config = dict(
    n_layer=14,
    moe_layers=[1, 2, 3, 4, 5, 6, 7, 8, 9, 10, 11, 12, 13],
    scale_expert_input=True,
    init_std_router=0.0238,
    tie_embeddings='early',
    optimizer='soap_variant',
    beta1=0.95,
    steps=5472,
)
Below are experts of layer 6 (counted from 0) of a mixture-of-experts language model. Rows are named router (the router's row for the expert), gate (a neuron's input weights, with its number), up (a neuron's input weights, with its number), down (a neuron's output weights, with its number) and show model dimensions 128-255. Each number is 200 + 40 x the weight over its row's rms, rounded and kept within 0 to 999.
After each expert's rows: a language model's description of what the expert responds to. This comes from a sample of Wikipedia text that the model never trained on.

# expert 20
router,174,215,132,200,234,226,161,204,193,217,222,232,200,199,235,221,168,177,191,177,171,178,220,246,208,232,129,206,182,206,180,247,195,217,202,232,250,173,211,257,250,295,189,173,176,293,212,143,177,195,255,158,181,250,189,237,185,235,210,279,162,156,213,216,256,251,218,201,269,169,221,264,253,182,217,116,116,215,215,146,173,173,197,289,168,242,205,206,255,187,263,151,265,237,224,227,209,190,155,158,172,188,169,197,249,304,176,261,175,174,142,224,166,205,204,148,198,184,193,221,181,147,114,220,215,190,234,243
gate3,259,236,214,158,246,250,198,179,250,198,223,220,181,244,199,221,187,172,198,245,225,187,149,186,226,199,207,180,230,211,189,193,213,137,216,139,132,265,205,177,160,183,149,209,225,148,150,209,194,190,273,181,180,215,166,126,171,163,115,198,229,187,189,174,233,154,237,240,207,242,244,219,236,203,170,204,211,169,191,156,211,216,230,248,273,199,183,235,295,214,133,170,146,277,230,200,205,180,136,162,191,201,228,252,172,302,160,282,299,221,242,197,131,181,185,188,213,183,189,185,222,277,232,227,281,209,210,271
up3,285,227,218,184,278,240,193,207,215,222,206,190,163,195,201,226,190,206,163,186,275,218,177,236,243,197,212,188,237,161,270,208,218,199,169,161,160,241,203,179,228,129,163,216,275,183,185,204,213,188,267,185,208,294,191,164,153,169,155,167,233,174,159,207,223,136,213,187,201,233,205,251,220,158,158,208,188,139,218,118,202,250,223,242,260,194,142,235,222,232,171,146,173,244,206,193,227,195,115,182,222,231,183,226,186,274,185,295,235,214,175,207,117,211,201,167,230,159,229,196,219,277,210,164,202,187,169,260
down3,210,173,140,195,169,305,218,217,130,250,194,184,173,152,143,218,183,214,263,205,220,179,250,241,144,235,147,172,245,198,212,205,192,250,201,206,178,181,205,204,232,245,218,256,199,105,243,154,195,227,183,225,229,201,133,185,276,164,195,176,179,147,194,154,211,173,219,134,106,137,181,270,249,186,243,181,151,268,247,185,154,238,206,138,164,202,172,278,242,190,274,213,154,178,223,211,192,187,177,151,171,167,248,206,224,213,239,153,102,162,160,160,283,234,173,219,222,167,232,222,223,276,220,165,137,228,154,225
Description: Clause-ending commas

# expert 24
router,181,178,259,163,201,260,197,179,215,245,194,121,271,227,155,183,222,225,199,235,179,315,265,210,193,149,214,196,172,235,132,225,135,184,140,182,194,171,158,262,190,216,195,201,183,194,228,166,201,189,131,169,183,181,171,86,101,173,213,153,173,159,96,175,192,236,249,206,170,174,133,200,155,214,225,203,188,202,148,262,195,263,265,146,242,238,197,271,207,178,212,172,214,299,157,223,162,174,189,206,207,177,231,169,237,166,179,121,178,186,198,251,242,218,271,162,290,227,197,124,240,225,201,205,205,282,194,223
gate0,234,191,148,234,243,211,148,187,226,217,224,246,174,157,188,197,204,203,163,163,179,254,191,217,241,125,154,188,165,169,221,183,202,218,160,155,182,143,219,213,239,208,342,214,256,205,164,246,201,262,125,170,120,171,146,166,231,269,216,193,308,222,259,174,172,184,144,192,133,237,252,172,202,192,162,189,201,220,181,264,192,179,209,198,212,216,180,202,240,233,209,211,243,132,190,331,229,115,164,152,180,185,181,234,197,228,218,171,180,243,225,190,211,257,206,200,246,208,261,267,168,231,232,185,158,242,196,125
up0,203,161,131,170,272,225,186,199,180,189,227,238,198,143,186,152,166,198,214,173,178,257,185,201,227,91,151,129,173,193,207,165,191,177,183,196,206,209,256,217,224,204,272,267,260,200,193,218,126,247,130,208,134,190,184,168,198,224,214,171,324,175,252,201,124,195,147,212,133,184,249,199,264,210,170,249,193,173,189,232,193,164,226,204,187,263,230,205,261,194,196,199,223,195,161,321,242,110,234,158,143,152,229,206,191,268,183,193,198,228,235,198,175,212,241,180,241,268,229,187,177,220,197,161,120,238,241,177
down0,197,203,229,232,237,181,203,234,138,145,155,232,210,184,208,210,224,201,242,136,207,242,200,228,265,156,209,290,152,222,287,198,150,219,251,220,187,279,171,138,221,185,170,236,227,192,223,193,159,239,193,219,221,208,184,185,193,198,160,198,242,211,198,200,162,233,168,240,190,192,226,145,184,202,187,219,134,103,179,180,228,218,199,229,126,165,278,215,153,150,253,96,218,251,184,180,210,102,240,303,217,134,184,163,153,213,184,202,250,215,188,203,270,254,173,161,177,262,229,232,205,248,144,165,203,204,183,214
Description: Infobox field markers

# expert 28
router,203,144,237,167,198,261,211,207,170,248,206,184,174,219,138,185,180,186,206,236,153,310,199,256,165,204,193,143,183,236,212,153,212,236,173,216,93,148,199,121,141,221,221,172,218,218,246,237,194,251,130,225,194,205,178,220,131,144,216,190,247,209,198,198,181,229,191,151,267,220,220,257,156,282,148,179,219,157,269,229,241,287,250,102,183,186,201,237,142,192,236,168,234,193,142,206,217,195,221,166,156,90,184,190,177,178,200,163,167,255,161,215,223,180,213,210,239,211,239,174,199,203,170,101,284,200,179,194
gate0,196,150,225,206,222,199,174,120,224,236,210,177,177,193,151,163,205,188,176,198,202,206,127,230,162,250,224,180,143,186,198,187,189,212,156,196,186,252,227,217,163,171,251,179,174,201,264,223,284,163,203,298,190,253,150,211,247,256,244,203,187,170,178,224,162,146,204,172,207,152,150,201,162,207,169,113,207,152,188,210,110,201,182,202,245,172,84,239,212,156,166,158,146,141,211,206,229,212,215,172,177,161,182,173,170,183,175,194,218,204,128,241,178,173,228,145,151,158,194,173,146,187,168,236,176,154,102,120
up0,206,145,249,151,222,213,206,150,237,236,212,237,185,181,165,194,237,194,196,211,180,216,145,230,240,240,174,157,193,191,206,213,213,247,199,232,238,210,228,226,216,193,194,157,155,173,261,199,237,127,232,257,170,231,138,192,241,216,270,197,150,204,179,203,136,124,276,166,136,138,167,150,170,224,163,164,246,105,173,226,137,185,162,175,222,182,97,241,179,206,145,178,202,121,229,222,207,230,253,179,215,169,200,189,168,169,184,183,180,222,138,218,138,134,232,171,180,157,180,134,199,162,159,233,170,200,132,166
down0,160,211,228,179,175,259,184,203,147,127,176,193,156,249,239,207,206,229,147,221,266,143,137,131,255,174,203,154,271,225,232,208,202,236,246,185,225,184,130,238,219,191,174,196,238,185,193,188,200,240,189,199,180,244,243,248,266,230,115,193,196,189,320,270,227,239,215,173,246,252,226,269,224,184,239,173,144,200,128,229,207,184,308,182,275,234,202,190,161,157,134,203,212,190,147,207,143,177,222,124,181,257,234,207,227,188,226,177,218,192,170,182,167,241,203,262,221,115,154,158,227,225,174,218,135,313,195,208
Description: Infobox codes and parentheses

# expert 11
router,174,254,153,169,229,232,230,199,207,201,211,189,280,218,140,232,196,135,256,188,264,196,185,257,249,158,215,219,229,181,206,199,178,172,221,237,226,222,200,224,202,238,182,228,201,120,180,173,216,119,296,174,256,127,185,199,282,223,170,184,220,157,271,235,194,213,202,154,209,234,134,174,173,207,214,182,193,102,257,216,154,251,185,166,194,276,204,82,232,166,264,295,189,326,156,226,212,187,279,245,230,247,197,177,212,278,142,242,175,230,189,138,214,176,163,222,187,202,182,247,255,213,148,227,200,182,214,220
gate0,196,201,202,218,225,221,171,183,243,216,212,262,187,247,262,315,192,186,225,281,206,213,156,154,191,188,188,225,189,154,165,239,271,230,157,259,218,204,174,172,247,240,199,201,144,209,169,129,211,186,256,197,195,172,235,240,165,165,249,152,247,169,129,197,194,236,181,312,221,242,187,124,280,162,252,164,138,213,227,256,228,192,148,174,178,228,180,136,231,152,187,211,158,223,173,144,110,284,190,208,214,174,267,180,221,234,162,176,160,192,229,210,275,214,157,304,156,213,195,245,245,138,185,213,171,163,170,257
up0,207,221,235,183,263,175,202,211,279,205,203,198,205,273,247,299,225,153,231,291,238,210,160,198,182,181,170,210,187,148,175,169,262,239,181,196,185,199,156,147,244,283,183,145,166,193,141,170,191,165,247,233,256,178,233,209,187,176,301,157,243,166,145,214,181,243,156,301,189,266,202,129,285,179,299,142,150,176,236,202,239,219,196,188,158,224,221,186,239,203,207,247,140,211,208,171,169,243,172,200,216,188,264,186,193,226,202,155,165,157,247,217,241,249,154,288,173,228,201,274,198,196,215,235,157,161,177,240
down0,177,218,182,193,177,174,176,294,110,213,196,216,181,188,214,225,245,149,196,164,228,151,227,214,131,148,158,171,163,209,101,204,171,206,191,136,248,146,245,194,249,138,248,181,294,255,218,200,142,153,265,297,160,263,261,190,195,197,202,187,238,167,262,220,210,292,214,142,222,161,217,174,144,179,188,192,242,106,207,190,221,177,181,159,142,162,214,155,188,213,129,158,215,219,204,171,154,118,258,259,225,171,226,203,148,162,248,264,204,248,239,226,204,190,176,180,194,254,185,262,188,157,185,247,208,188,195,225
Description: List and table starts

# expert 3
router,227,183,193,139,200,166,162,231,188,237,181,187,173,203,206,202,221,230,164,234,190,223,298,121,211,215,215,198,159,155,230,175,200,194,222,172,238,262,251,109,270,247,241,213,190,241,196,207,163,193,214,190,125,199,233,175,274,256,169,153,167,293,192,109,175,141,172,215,180,190,223,257,222,217,230,169,235,148,136,195,183,148,206,222,178,205,241,172,230,220,219,146,255,200,165,208,249,177,262,136,175,238,179,209,242,120,171,178,192,195,192,168,247,237,197,160,205,212,237,183,137,156,159,223,225,168,210,154
gate0,172,259,168,248,152,167,190,183,206,175,237,209,218,215,176,235,252,239,239,277,178,209,220,203,224,249,260,141,188,180,147,130,154,199,166,224,200,254,158,230,274,166,242,195,148,198,151,290,198,263,211,210,216,270,227,265,217,152,214,212,131,219,121,304,235,217,141,205,148,247,210,217,158,196,193,204,235,152,209,134,197,147,131,171,186,202,182,228,146,185,221,151,283,258,211,261,181,243,199,151,154,204,177,185,225,162,219,213,158,117,175,170,162,206,240,250,289,196,170,215,184,212,172,240,177,182,198,190
up0,188,203,224,206,178,194,240,163,172,231,267,184,211,204,190,267,233,159,252,292,181,240,207,173,217,243,240,185,205,164,200,174,178,246,224,210,203,251,110,216,227,153,234,183,193,198,158,281,194,278,178,151,187,251,178,236,253,141,191,251,185,218,173,272,236,162,119,186,142,230,250,175,184,183,137,251,155,130,196,173,197,141,147,186,152,187,210,170,192,216,197,157,255,303,240,288,174,259,209,142,134,260,225,187,291,209,176,212,177,128,197,199,181,210,255,218,263,219,157,221,197,232,162,245,212,197,136,209
down0,309,229,172,142,260,200,200,237,213,170,224,205,257,220,196,160,184,187,219,219,203,262,147,247,142,207,183,155,220,171,229,205,223,237,127,172,214,177,198,218,213,222,172,211,220,150,192,194,98,191,159,242,241,199,184,251,179,208,274,203,193,217,203,202,245,151,207,242,200,154,222,178,138,202,233,177,226,225,157,204,119,176,172,238,273,194,212,133,126,223,238,184,239,161,225,167,220,235,244,247,165,171,175,222,186,180,225,196,229,165,182,186,150,200,215,190,209,270,257,256,230,180,176,204,313,185,188,72
Description: Table column separators

# expert 30
router,135,222,203,121,181,178,267,235,234,185,230,276,266,229,206,192,170,179,181,246,208,176,186,192,252,253,201,204,271,248,106,159,150,170,207,246,249,172,206,171,171,177,232,204,182,209,284,138,210,183,172,175,209,265,136,281,204,293,199,264,226,168,222,252,194,141,152,208,210,170,152,203,297,191,161,218,248,248,167,140,212,230,169,152,181,207,208,265,151,204,236,211,111,154,152,222,144,179,156,203,211,236,170,285,203,173,291,234,193,219,227,175,228,149,231,145,210,214,219,189,200,214,159,141,181,186,244,194
gate0,229,199,247,154,251,247,164,232,231,162,220,226,281,205,200,227,183,199,197,185,196,194,159,168,155,164,259,199,253,120,194,169,181,209,193,140,231,196,232,231,165,223,241,214,226,197,196,200,172,223,139,205,255,224,142,221,214,251,221,252,241,177,158,156,189,185,269,200,196,156,318,145,223,147,204,202,217,175,213,267,172,279,92,229,171,214,227,255,154,190,224,241,175,164,218,249,161,219,201,261,259,208,186,260,262,219,299,234,219,218,234,188,312,185,250,186,116,274,238,256,195,203,187,183,226,173,133,248
up0,230,248,266,162,212,154,200,183,273,128,156,222,275,256,204,242,200,180,216,209,192,197,166,173,184,154,243,182,239,195,160,137,175,225,192,150,212,204,192,207,204,197,206,166,207,250,172,149,203,178,189,217,226,242,145,206,173,222,176,237,180,229,134,199,194,198,255,168,132,122,211,184,185,157,139,176,229,236,211,284,225,273,130,170,209,128,261,244,118,245,207,218,172,176,250,161,177,243,228,241,214,210,164,278,236,187,282,228,227,191,241,211,223,166,228,155,155,223,284,257,201,196,181,217,188,205,177,234
down0,166,192,201,166,148,160,205,157,201,176,249,193,213,236,186,210,180,195,177,230,216,175,211,242,204,197,133,157,242,262,252,230,253,226,125,220,209,183,194,208,158,200,179,233,202,227,239,241,182,184,187,193,231,189,103,222,201,171,194,219,202,151,144,144,167,246,138,236,198,197,304,232,219,187,218,190,202,182,97,230,212,186,168,211,206,131,228,166,223,172,234,225,149,233,280,180,174,230,186,195,247,196,191,214,199,251,270,147,213,152,162,232,170,288,213,161,185,194,107,192,235,169,276,233,253,209,198,162
Description: Ordinals and positions

# expert 26
router,212,158,222,204,169,178,184,164,156,159,256,208,295,154,257,216,169,189,164,166,192,162,156,226,241,199,241,188,144,183,109,219,219,215,227,282,148,282,260,243,264,184,126,236,171,139,186,291,248,188,222,215,172,213,173,127,203,202,223,194,215,216,121,239,189,272,81,208,142,165,175,157,239,202,199,213,198,208,253,217,204,188,242,176,247,250,222,206,190,168,242,252,151,181,204,141,163,132,213,178,183,197,164,218,176,157,219,192,187,225,180,200,237,167,179,225,225,203,70,232,208,191,147,191,146,239,229,244
gate0,180,210,200,230,243,231,257,199,206,148,138,234,183,204,262,218,263,171,199,165,273,243,206,244,204,215,194,123,244,175,226,226,215,153,127,241,216,178,191,130,198,207,217,166,249,227,206,160,191,230,211,183,183,188,152,148,145,214,175,219,175,141,164,216,214,168,153,179,174,248,194,211,255,208,202,219,209,226,133,71,171,235,253,207,185,229,193,203,157,182,210,170,226,133,236,161,206,155,270,230,246,154,206,174,235,244,222,258,176,204,137,263,244,232,260,178,189,182,148,177,192,165,231,245,176,269,250,252
up0,163,193,158,236,221,251,258,174,172,119,197,229,228,161,232,221,231,177,234,194,278,214,213,252,200,196,196,163,251,193,225,201,229,138,148,245,187,216,175,176,211,220,220,204,249,192,178,196,206,217,197,184,191,207,164,183,175,170,178,226,153,119,184,199,242,202,134,160,208,258,214,193,251,228,195,248,224,258,108,102,180,239,238,178,176,237,156,177,154,196,191,185,246,178,253,175,185,206,291,180,192,190,192,179,249,205,217,273,174,162,149,226,255,200,263,158,178,216,120,222,191,178,276,260,170,266,249,240
down0,187,186,186,147,253,223,188,154,145,244,213,183,189,243,265,202,202,118,237,216,218,165,192,238,262,192,216,250,156,258,210,213,195,213,152,158,158,223,171,223,249,145,148,241,163,210,215,167,232,119,223,184,215,242,186,253,208,140,179,184,183,179,193,238,182,193,236,238,152,178,155,174,190,160,212,137,216,192,108,154,213,206,200,208,213,197,174,278,232,191,226,208,210,194,250,163,122,126,228,169,206,114,195,170,163,223,217,145,214,214,300,183,194,165,168,192,176,192,225,71,234,249,238,243,146,138,217,188
Description: Have verbs, infobox colons

# expert 2
router,218,165,213,151,221,182,263,206,159,179,113,167,123,167,176,197,183,155,258,248,258,230,201,251,208,195,194,244,193,297,236,255,181,229,242,196,283,238,152,175,136,186,256,168,147,243,152,259,176,137,280,208,216,179,257,277,197,211,141,236,268,175,231,188,164,166,221,234,202,188,178,222,182,128,298,160,192,237,121,267,160,329,196,243,218,236,212,222,163,171,253,202,145,241,245,207,203,206,188,211,231,216,223,234,187,206,204,180,172,166,224,177,226,127,221,181,239,209,218,180,196,172,229,254,167,203,214,215
gate3,208,151,196,273,176,216,278,221,221,167,226,201,181,221,187,189,184,180,249,207,237,229,188,151,196,207,134,178,163,215,189,188,189,100,221,172,286,189,149,221,173,241,175,224,265,194,227,179,185,248,186,232,211,167,184,239,184,244,138,223,198,275,221,217,203,290,244,178,174,221,227,278,191,186,243,213,179,148,215,229,252,236,260,208,222,249,151,161,172,178,181,271,181,164,173,219,250,173,192,213,174,216,217,218,181,266,194,250,174,203,185,156,268,197,219,151,188,150,208,132,198,234,178,211,141,208,119,170
up3,204,174,156,235,180,210,250,190,256,211,242,180,185,194,201,163,199,176,277,188,239,218,167,125,163,194,133,184,149,215,173,150,210,148,215,227,294,220,167,261,144,234,235,204,228,197,202,183,187,235,218,245,199,186,178,271,186,253,140,178,228,265,236,248,208,255,237,176,156,212,179,280,234,210,272,227,178,202,217,204,281,225,181,172,182,229,168,181,183,169,165,326,204,141,183,200,223,214,197,198,162,233,252,166,206,248,180,271,208,152,188,199,232,229,229,130,207,167,233,150,181,258,141,196,171,244,120,213
down3,214,259,211,188,209,257,239,227,208,235,261,164,174,220,234,168,188,215,202,227,214,143,215,222,208,142,142,218,178,222,102,222,223,204,198,186,162,260,176,233,153,203,262,130,206,216,209,154,233,279,199,154,226,159,211,151,325,181,154,227,223,157,273,250,185,152,166,206,181,278,186,251,160,221,230,234,263,204,213,217,195,171,223,185,198,199,202,182,102,164,247,176,123,234,183,223,182,172,181,190,235,214,188,206,230,239,231,205,184,229,297,171,127,161,265,229,206,277,168,128,151,195,219,228,251,192,128,128
Description: Year numbers

# expert 15
router,240,195,142,246,195,124,199,185,167,220,200,187,155,246,128,202,148,198,175,228,183,171,160,232,185,123,217,194,244,235,237,242,233,185,249,120,194,94,244,246,199,218,212,221,188,241,196,131,186,232,311,170,241,203,239,130,220,262,208,199,216,200,309,234,220,274,250,192,187,154,210,180,234,183,138,257,201,178,243,193,222,195,189,217,217,167,183,167,169,193,277,185,222,154,217,146,198,195,184,169,168,239,257,322,176,216,226,199,208,145,156,275,149,255,170,211,231,247,138,187,211,223,234,140,199,171,192,165
gate0,268,229,233,260,175,238,131,189,146,166,224,168,250,199,158,242,248,185,253,231,192,211,207,207,199,192,258,197,270,223,228,233,211,144,225,140,199,194,167,209,251,209,201,168,163,183,180,182,222,152,149,114,207,207,232,246,179,160,178,145,278,160,154,221,202,161,190,235,287,192,206,174,211,145,163,191,228,203,227,124,149,204,198,215,188,192,198,176,225,181,291,117,189,244,153,170,180,204,127,259,203,209,256,233,211,125,155,241,217,220,216,255,121,154,138,209,215,111,134,154,129,188,227,223,222,269,133,251
up0,228,219,243,286,160,198,152,206,160,134,230,138,244,120,122,288,269,209,276,197,214,180,187,174,234,173,246,165,255,153,211,215,151,212,222,148,202,231,142,208,256,179,231,185,204,186,178,187,212,150,172,158,217,186,202,236,149,153,198,185,238,169,153,230,212,216,184,227,295,160,219,173,206,163,185,255,244,233,213,179,171,238,206,218,169,245,248,204,224,195,308,131,227,265,151,206,159,166,118,261,172,188,250,224,183,177,194,217,187,195,129,238,111,165,217,236,208,135,131,146,114,225,201,227,232,246,150,178
down0,239,139,228,194,180,213,137,216,239,249,158,150,162,235,179,193,214,132,248,216,147,288,166,216,181,170,226,137,262,185,207,170,196,152,195,209,195,129,158,182,208,175,232,223,181,205,181,192,86,263,234,175,209,185,165,244,249,263,223,190,160,105,181,235,215,212,229,254,213,182,205,216,171,194,213,259,142,146,158,151,165,206,173,173,242,191,216,182,156,173,241,129,158,275,173,232,199,162,143,133,198,166,231,207,208,123,241,216,207,224,221,141,253,240,188,194,205,219,184,234,176,175,169,212,186,196,142,173
Description: Sports biography words

# expert 12
router,107,197,163,296,197,176,162,266,215,184,197,191,182,225,150,193,221,165,196,163,215,200,232,143,149,184,191,259,173,227,209,113,239,217,149,197,273,218,154,136,156,189,263,195,197,165,170,260,181,225,195,201,216,128,207,176,144,255,227,116,146,232,171,227,150,131,207,234,171,245,209,257,214,193,122,211,217,223,176,200,249,162,169,233,194,226,247,234,175,168,187,192,213,179,177,153,180,241,188,198,176,205,213,199,253,174,188,165,213,171,242,178,217,165,182,184,173,228,179,183,149,182,184,252,215,225,181,144
gate0,221,187,126,183,171,165,224,222,243,241,187,176,230,154,158,245,221,208,231,229,283,246,237,165,156,230,224,159,254,164,203,223,224,234,152,197,158,242,155,200,152,222,159,202,106,155,188,230,156,220,246,184,182,209,238,226,91,219,157,265,269,211,168,206,150,206,282,204,275,233,180,208,238,77,232,135,221,181,215,240,201,151,299,216,175,206,222,182,161,267,172,158,199,176,147,202,215,205,169,165,177,206,257,189,162,226,113,306,268,204,212,174,189,123,225,221,203,155,151,263,185,275,228,245,155,158,182,169
up0,190,195,145,191,194,180,214,224,218,158,133,205,151,173,171,209,197,198,243,224,290,183,217,179,171,247,203,194,257,200,169,222,186,177,200,190,186,262,143,169,182,202,157,164,116,163,207,217,144,201,175,181,157,201,199,178,180,175,163,293,273,183,196,144,147,231,274,221,215,287,226,206,236,127,188,85,159,205,231,212,201,77,232,285,199,181,247,116,155,243,184,99,195,207,219,182,267,181,172,144,262,161,198,164,200,268,110,314,257,199,193,115,197,168,223,200,198,204,153,215,182,240,230,210,186,245,206,157
down0,193,197,236,185,191,246,142,203,165,267,100,173,197,304,132,233,218,207,153,116,166,237,214,242,201,120,260,202,200,203,189,285,223,225,197,186,209,254,136,161,163,191,237,255,140,120,197,136,235,107,199,144,102,259,251,145,210,203,164,184,215,168,139,185,202,241,213,254,241,190,226,268,200,184,277,149,221,280,184,118,209,188,245,156,181,221,236,142,177,167,168,226,209,170,142,215,200,190,177,220,204,255,206,200,247,240,234,237,176,184,161,143,154,176,153,166,198,168,143,269,188,184,224,166,168,211,241,181
Description: Coordinating conjunctions

# expert 25
router,190,146,199,220,217,167,187,204,201,198,227,124,150,173,116,181,135,154,196,162,180,249,173,188,162,214,208,235,208,209,162,233,248,220,200,186,267,148,194,182,233,189,245,149,179,200,213,201,148,269,171,178,169,220,179,235,220,131,150,179,168,175,236,260,201,200,149,206,245,202,236,174,139,214,231,201,222,138,224,230,229,224,216,186,215,219,194,276,135,207,190,176,118,189,230,182,112,200,230,266,238,248,192,175,145,135,218,145,257,216,189,195,201,250,207,233,194,249,150,187,245,207,258,229,222,208,231,121
gate0,236,182,166,189,223,207,209,190,232,180,278,183,220,274,220,191,244,160,247,169,202,151,224,151,219,162,139,248,226,278,209,182,214,166,243,219,170,139,158,216,165,204,272,281,146,154,147,228,256,221,109,156,85,274,129,188,209,281,212,274,238,271,248,210,156,208,243,261,129,214,213,170,175,212,170,243,184,214,165,235,194,205,279,128,245,178,199,192,177,263,170,239,221,172,211,212,187,230,286,155,182,230,244,211,180,199,106,234,213,264,183,195,136,166,187,216,206,262,140,210,241,191,220,216,169,208,187,198
up0,233,162,169,193,238,210,245,200,230,222,227,215,194,306,154,203,273,175,224,134,260,174,234,220,174,159,147,228,184,247,192,193,192,199,286,281,162,145,146,241,191,177,191,290,168,186,160,246,199,201,119,160,56,255,151,164,229,254,208,211,270,303,243,156,126,244,228,219,156,198,195,179,190,216,174,229,200,236,198,248,180,219,227,147,243,179,163,215,205,261,172,221,195,236,200,180,197,202,208,199,208,256,210,170,189,206,143,219,254,257,173,200,224,168,201,251,230,219,166,231,235,228,267,176,136,192,195,166
down0,271,194,197,204,192,194,187,258,189,272,223,286,220,232,218,239,169,177,165,289,195,196,246,189,216,207,227,199,215,177,238,234,243,136,178,259,191,278,207,163,168,245,157,270,218,161,153,147,168,200,167,227,268,152,250,200,265,176,261,270,212,240,219,222,195,211,242,251,241,205,168,205,190,243,153,168,209,185,243,151,212,134,225,193,210,211,294,213,126,206,216,131,219,149,244,170,136,168,234,229,219,209,204,141,231,230,131,168,212,215,197,203,181,207,226,186,230,220,219,246,179,202,177,168,104,264,210,205
Description: Arabic, Romanian and Thai pieces

# expert 23
router,219,185,241,213,266,258,196,174,170,185,151,181,191,172,181,216,246,199,185,247,169,151,232,197,184,216,179,176,241,118,250,144,177,203,175,246,202,136,206,219,214,194,168,180,138,250,228,211,322,258,217,157,187,127,209,187,148,196,179,218,188,196,206,234,142,221,224,181,227,246,181,204,213,165,145,208,200,256,214,195,248,175,145,187,230,232,211,227,197,164,292,216,173,277,134,212,346,217,180,180,189,154,240,143,204,149,172,216,214,183,181,224,135,245,234,209,167,196,206,221,195,195,271,172,160,138,159,253
gate3,189,231,123,157,225,212,230,212,206,126,256,241,177,162,188,183,167,236,274,228,177,183,241,255,190,147,163,245,175,206,112,193,119,173,193,214,147,194,185,211,140,216,168,190,215,180,212,199,265,176,191,208,174,114,274,179,180,108,87,191,154,263,199,195,240,236,110,228,157,210,172,199,233,230,165,114,256,214,194,218,219,194,233,204,263,209,206,159,243,150,271,189,254,237,223,186,208,198,138,235,175,237,245,192,199,207,184,192,196,199,208,259,132,203,257,215,106,201,255,186,226,171,217,203,214,253,243,223
up3,187,250,180,153,185,199,187,246,184,101,209,283,161,163,228,196,197,235,252,252,156,192,231,244,215,156,122,185,178,223,193,172,106,176,168,217,179,215,206,180,142,199,180,185,196,130,165,171,203,151,191,246,220,134,239,151,170,164,70,164,148,249,179,233,205,195,198,172,152,191,194,201,221,241,192,126,264,226,170,183,228,179,276,171,198,212,201,179,225,150,262,172,184,220,248,214,222,248,100,237,152,242,275,203,124,182,165,253,224,225,223,204,154,240,265,184,170,195,251,213,238,133,193,190,202,238,197,219
down3,172,138,217,204,150,227,167,250,285,295,181,190,139,224,177,239,226,192,208,240,213,204,219,261,270,167,163,202,168,201,151,172,221,155,156,265,157,149,309,209,126,213,229,170,206,125,188,255,216,133,182,207,183,228,157,266,211,138,181,184,157,138,186,247,184,207,184,251,170,194,168,145,188,245,131,190,252,175,191,249,187,246,261,196,301,170,192,236,140,171,173,167,165,226,205,203,213,172,164,221,210,218,257,260,238,218,153,227,241,187,179,222,248,239,223,172,130,104,175,217,205,226,209,176,186,188,154,195
Description: Creative works and reviews

# expert 0
router,198,178,156,123,152,232,120,202,194,159,167,163,178,127,252,167,124,202,203,191,209,162,223,222,191,153,243,248,212,228,165,167,148,208,183,187,252,236,212,252,204,171,187,206,217,170,184,217,253,197,169,206,199,167,227,206,211,202,207,162,241,97,259,208,165,187,228,240,177,163,255,188,213,152,182,184,189,156,230,191,199,196,233,159,120,246,194,241,239,246,146,205,242,193,215,189,198,208,226,180,229,241,215,164,180,141,206,262,204,242,275,224,242,208,194,162,164,201,295,289,246,143,203,325,183,162,242,169
gate3,192,216,177,162,204,196,188,137,242,233,113,160,123,172,244,206,192,172,218,224,133,174,207,184,173,207,209,258,260,200,194,113,235,166,226,208,206,232,243,157,177,149,175,249,180,208,219,198,155,213,121,258,234,120,259,220,209,240,206,215,179,234,222,193,190,146,246,200,189,225,168,205,232,175,221,204,139,218,259,232,175,202,145,217,220,224,248,220,237,140,191,219,206,243,241,209,194,225,193,191,212,139,224,176,168,245,199,163,228,221,211,213,240,231,284,225,165,228,185,283,109,161,223,259,254,203,266,192
up3,173,207,202,194,255,215,201,203,205,214,91,230,158,103,230,251,112,135,186,184,209,206,256,186,192,221,194,204,306,135,182,107,194,182,205,183,162,217,213,148,177,158,160,201,206,213,219,157,207,200,180,257,171,165,230,199,233,253,232,194,194,191,183,201,181,191,205,206,157,201,149,219,241,209,216,191,198,178,295,184,147,189,143,175,246,249,256,228,211,120,146,252,237,230,243,222,166,195,177,206,210,156,198,115,158,221,196,152,284,225,195,226,218,235,260,193,204,272,194,297,150,174,229,268,189,225,270,240
down3,166,222,236,175,181,234,166,123,180,184,160,204,131,241,233,247,215,186,192,147,171,208,174,180,134,231,213,193,166,177,201,228,153,139,177,259,200,212,181,251,202,181,162,202,243,236,229,240,244,207,222,250,242,186,234,246,199,99,253,216,214,182,237,190,75,221,177,214,183,215,182,130,237,112,234,247,177,217,181,157,222,149,149,200,224,249,220,115,203,185,205,216,220,205,200,228,221,178,274,188,264,177,211,238,163,202,197,177,163,279,173,205,258,195,191,230,166,289,216,199,247,165,113,210,206,165,181,206
Description: NASCAR tables, Mc surnames